config.toml
n_experts = 16
d_expert = 160
activation = "swiglu"
router_score = "sigmoid"
balance_loss = 0.000171
router_cosine_scale = 20.0
router_bias = true
vocab_size = 16384
tie_embeddings = false
lr = 0.00532
steps = 5781
dataset = "wikipedia_en"
Below are experts of layer 5 (counted from 0) of a mixture-of-experts language model. Rows are named router (the router's row for the expert), gate (a neuron's input weights, with its number), up (a neuron's input weights, with its number), down (a neuron's output weights, with its number) and show model dimensions 0-191. Each number is 128 + 32 x the weight over its row's rms, rounded and kept within 0 to 255. Numbers have three digits each.
After each expert's rows: "gets" lists some tokens that make up at least twice as much of what it gets as of all text; "comes before" lists some tokens at least twice as common just after its tokens as in all text. This comes from a sample of Wikipedia text that the model never trained on. Tokens count by the router's weight.

# expert 5
router:142106125113138077171103176153103146188165153121106107123098086104174097126136076085121122174161172093146154069115101139074106144129153122049129107108140129100123137116149138166134035180095157115149138123134132029166149155085156133099166098136094194187164132129144088134108110157185152152158151114166118159089131089173088097111198124078129111151110127088098090089175143162110157153134071178073131137156188144112164129104146105159131163158107092153116125112141114104099144107118097133152164110125111133123119125107067090115096107121191169116059115106061155139159118174097155187
gate10:156101124074102168178143104166111136087133130073164056151155103164145143173059096177139113157159123155092070105099100106123160152104093065150117146150127132098119107172141145151074091105139177153120164149158106173101129114128156128135068168110157153127146105147069121139122079144109151078174087145102136164102125142108128132115116074104197116160121108119133187071109144099071152073128131101162123113129131162175130168156172106129201148129100128187138099204145154136150176123130110086096153166103204169113143185063117100110096122144116056153124071164103103164109124074138133124
up10:156143158132089164133053129131092108059129160125111130116135079137111151097166128166155116141164099129062165121145152164117147115135140164133108082130156094144129101132104107178117069143128150098145164132126166147111148097148083093109117133084142190098180103077119137140174063168116143122132122122141094151090149129106131226114136152115140164118103141185124141136111115196123144103136129156124107104065136132113106229068108184100150063127166127140179144072151104094144113190141151126090092139068174157154152127124155160179128126084184157111054074135149119086160068177082138113
down10:156152138161175161068084129132095196125124130113193151143119131078152134124109146192153091122126126106164114125125159082072171158133139151121126113105165116090114029163121118134147106112127113162104125115156110161111163093078128165117134121101149169141063118150082139091105100013117130087103116147159108148138174148092127077073126103130149091117099146163102183105119158029105080057096146103158136121156114145129151174149154134092128144154104160107106123124170144176117189109198176120176122177149151136115133084076120160099094117129116160145169129156098149120183089113153187121
gets: " |", "|", "-", ":", ";", " –"
comes before: "\n", " ", " 0", " 1", " 2", " 3"

# expert 1
router:138128133161168119121076169169179143136187164117142119103124116143112195153164077100162157130128109084192195097087177109151087184107173198115111162084088128116165142132107105173166091106094133121111144104148166094148155174127202108141156116099136138201126128087108102141076164089115087120147192083140079120066143129168030071119134120135112155147173078143140141160113086139069143092157126070096133144146122095145162084129162142123145116135113111062149116086129152111152156138121145113144115132131160068146148130112084078139109157114124130141104075155103087137072086159098161161
gate8:114091152106105150144149170158148113157161098138104112153108154157089100103153104129121118124163199129096159183090124092113091147192112147092138135140112170086162139127128131105174056170123094157091173112094140181158164079094178175126060117090088139136153067101132171144117121142130093088126157080074102196057158112222102101118115151090138102119121135148157182127148065122103142118148073123138118120143168123106152117186141138158052105132134199084149124095100183098176206136132092163146121129117106120191182132135079122133149107145126130110092158104113147151138072144134126096
up8:100121090113107131087127140110117140162148123130073120095112206133122162105141147105120162183074097136095122188116063083142149117056055089152162186151198072179118106143120112097178120138135115123113073118055069157129157145116113136091088156144132134151102110111134140109175077109186083122089117152115109150143118158142113127123093141102094118138048142123100099112138156165216135122124113121139123147102096110129126139129162173176102097154158141123100162171124146194163126122097095128128145113098116088187142126152163143159099139143072085149156089125206187161156219114130130175
down8:077156078153086066063148132134101177133153164099094107097072138183119185152151108072112157157148114194089165153118135157145180093115134135095190146124132137114145144192191129097117067124130150136156109054108172164137128123108121121156069110140131152137140184146039092143121179108151181139127139101134166163151167180131185129156096144136125102113144127113108137142098175123108194138103147137049097153106144130145121109122149123132195158097156111099118100134076111119143074135100120138119132103111043098083128129184140107118173092168079155129101110181150092073119165103101118142
gets: ".", "s.", ").", "es.", "a.", "ed."
comes before: "\n", " The", " He", " In", "\"", " It"

# expert 10
router:105076119137153069172094132156060184183131123120163136082119068112175133144141098049145165136110163099151107113122081099168111175187047114115089145135111098148108142058113099125191113100079122144125067124093166106151182121108180077165122141088141135171122156077130117159163167095146109169150150093128113129088178152091114181126186186120148142211098086079134118146142151133131112203156140105138139160138142124131188144099111116117088149164156120125096103105098142137139118102087116140104109152152055078124142140128134101082180146158137087116115171131105185133135149099162098128
gate8:145111107139183134121104134110131072117158164141088191087109141190089099163083102075059099103184066156101153083133157133110097184144148084126141150161142131151143128160137120139183155160080132121111100140176111131103193149129182121116105176125109130141135066058160072112095111092075144149115125178136128094091112172055141126162131158102134106163087109088108140109164187124133083165170122160206075100144118123158087080140135066115086142150132102136080134128128179148166091160134077168162134162195132101089128149143135089116134130147101177145163142132170159109181108114155123103
up8:080094102195177195119145068135135165157070126096121126116058127123124102095151122126094117109171190164097089090146123095115155134151153081158115108066166163140112119112078161068097166086160184113144179120127168137130096095175155153169165128110120146136170113134173116134099107136143134161141084174104122181144147132126133115183124072098139111140085090178159095165128132167079053135132119126055166136162148136074120118103057136158166184103136135164060143066121085145175172102119166167136089183139134072130153163113099137153136153160157086109087110119126127116172115138142117123
down8:117137113124139131061177124164099151185112111101080135183095065091108126194144101185146117066121122082123092177087129134049167129139126147144091096159098163191121191127126106108122106133188143119156106138096136136138117094101107166123111143134209164102161086123085135127119178148157151106155163155130189142084117121107113164095048154086152088103135101145143136090157099195127132202127141102118105126091102138142125148124162135145162177114084138124124099144090132161103124162127095177124073176117129163155115202160077119156145099086151108104124082081060102114123203111143119149
gets: " of", " for", " on", " by", " with", " to"
comes before: " the", " a", " to", " in", " by", " his"

# expert 2
router:121068126101052188096123146138164162145152144137128115126128132132119135169141114094140127156084095104108165111074116135074155107173061154088065104172111126136178159066101127183157132162131168093118118152154121109113148194128135130154162163123088149135154132134078115122130142101128104177169123152117134129089094127172048096215090191108125103146143069118102138152146140163041117153135100126094151158106111125173164142109098119099171144154147070141129097149112104111136164174091150112159186065104093121137127066099141222152075114104120152099187147144084158098114140094166155135
gate11:095121090127122158052141148153090185135081056139124173126121161116173164132127113116147101129164078164103143117091100083088107173161124161053139133125100134161170099064131142135095120163173116122094170114137151149112120159126148165079205156206067069126149099095093149187132116140111195128122166163137100133150153106102136140102184134089137142138079146095097081117127075162113103093065106130136137152088117116138115119130182148146106108179084146106122154166108159152210157126143137078091173110152118094084164152180141172104118128137128151177158188105082148124102148069116121102
up11:124112116101137113103109089162097111141104152140120170147115093150136109145167130119149116158091102127135164124158174103111120129142104103120135147127085136152116147201144174147116120131098111192140139109157101125158096111104166062166071107085101158144177098120172139110083092130158083095097097138104072060143130130126180121064112112093118127070097144161124116073105113157186074123180151107075153186167149128155127172138053129100085081138119130150168132133082060230121122163146199112111158133079201151119104129124137207152091147152102119152073169091173083109122140147109165151
down11:145098136135125103144101134123098110088093091091148119161128094062086101154150131174156156158177125049150149136110125066100107092195145105134143144160127093192161156088157167086191166145090164137193103109157147139131117074123156116115112108099108122144035123174190142143153129134127088090183098091149144154121152114149172084152154120055038135117131170126181139096107154135213126193087098137099175100118132104172109091110080101164131114064110135134121163127131141108160146112155148156128182142111125158165066125124158092117086129153107078103165119115159133115134109137103176154
gets: " ", " 0", " Th", " —", " st", " Total"
comes before: " |", ":", ";", "ing", " /", " also=="

# expert 11
router:125100088149151164112101165161133091130129143142191140133126091106144121146124085089104125139110158133184144129181099120116081138098135106143047185136139069160109161099101104141163141175097156163140105143075163102099139093148123145088199125132143144173171075145120060175116131105099133199156102150163151131089217132159101099168183068133117169148144129064112090063127105187150082183151127142135076144107148098151145096083086127192143109125111126104124134113097086081106107184098099143155095170128106132042117122069137125167094154132149162125145143175131160110107139128092171101
gate10:078127103127095091141146169132069079102150112090195154128169110111124135047094112094092132147103131094130156104170098109062092132106132114145099172074161115157178178140141127127173178133126185096098129122126057186130161193064151151127119107075104092126119124105137100182122113157137143178127182116087114169104123168128030177123123097169156148147126116129143104118140107094072104115158097111127118097172096151178121142114099093144107167134117196117181159180140142103171162188118155120164117121175139073108080095139141116113085177152171142140134139115130131150145074184149154089
up10:158063203160119074143069108070107148122089103104125185140150202145099166103151156150135154141173118179122158105153164124110135097114114118082127164094147203174134133175149086119138110124130107080097087090097104151133096110101141122137098136068158107189142187117181103103115124174107116168147127112157099119092182147138091138121094149200137145157145109106149157185055097089134096143131131111129132150097159116186118174117128128103149143134123073075179157136144180137169092122159101158119154125082110057141097120181157119086143122110107168106107092176088163108080083097169168092
down10:160133107161191109135136129171140133179128171123119141113123115137174141115173125101103075117164139100096155115156112055126121134145204171165079132080115114151148157144173180097155134134145119113175152141160098118088133157114094154068141141058188117141160139085159077095115121118149137141125099165104070101147179147154120123156125063124058070159128140155065091133084138000207089130130137123078099162074111120157145186158080139089150152128090119077162110149093139138156122119123131093118146106079061092096119164150149116154136137113134130118152181190140114143143153134120110137
gets: "\n", "==", "===", " 1", "|", " 2"
comes before: "-", "|", "\n", " |", "The", "In"

# expert 4
router:150030113084174072179140166205113146151138101144083046069119086099152130149159139147152126211119170093185170091150150099132118134148148148069154102131134089130185094083155121137153075162150154094101108147123206082090127136110177088102160106110080127103147104102112147171171124127126099128200151139086077148111134141111169049156192154126099154113128156083161112097119125156109117074158092130118174144144194133158166128117112115146061128153146121109145125106143111153146086121079143134123123103139101083122133068111136129093117143127173168127099135143107145123106091100135100173
gate8:158075107114144113115115138132174123136158131095128084155144108137121156120115130093123105145130187091108140106110101126165090145111122085101136132099133181099132124162136149133118098154136096099085110108171154186137146141061181064190143048142148134134191152145064114074120109122116128173121175100093118141123113127107153132089160133099144085145158119150134183084150098111132100191168143139175168127168134102153117168144118087078080131111075122123211110114151160124053199184148118092134137090115060118123209105165131040105129130143173142110083131148149161142144052121147121199
up8:128148042115103111159158136120146097160110168087147085146154169119126116144100167105118095113132165168081112131126171146065106145150089106130063106138138116179096102158116146089139175100148109105150079081132113155127193161122129142109099086135134130105137122154166096139116168160132103131119180141042185160093100118149107110117047104113115107106138143123107154113150118179156098170124137169146122174150159123105163116194153080105099110055168130177176091207151102061066183116125097090142128135087077109139062105131144134158124138177168159135076133111128098141126113121215166165
down8:143102137167170089116091149171108054117111085092114032112110154166107172090089073119154131165176165119114142119080111124109152143132133121153162136090116131118167076142089168103094179177163086107084130079187159138098119099105180129074135100136150161149169141121123131064108085184134099148097181148111098150133127124096153104165120113075141162150169119155170163088070099013090121121160140162140139141140095088141172150136138128073150131135165104167121135131174144102123145114139121160123158088135078089134171117159163086099185138179172143085117159117152106137137115136117118208
gets: " in", " |", " of", " at", " and", " the"
comes before: " the", " 0", " United", " New", " 1", " 4"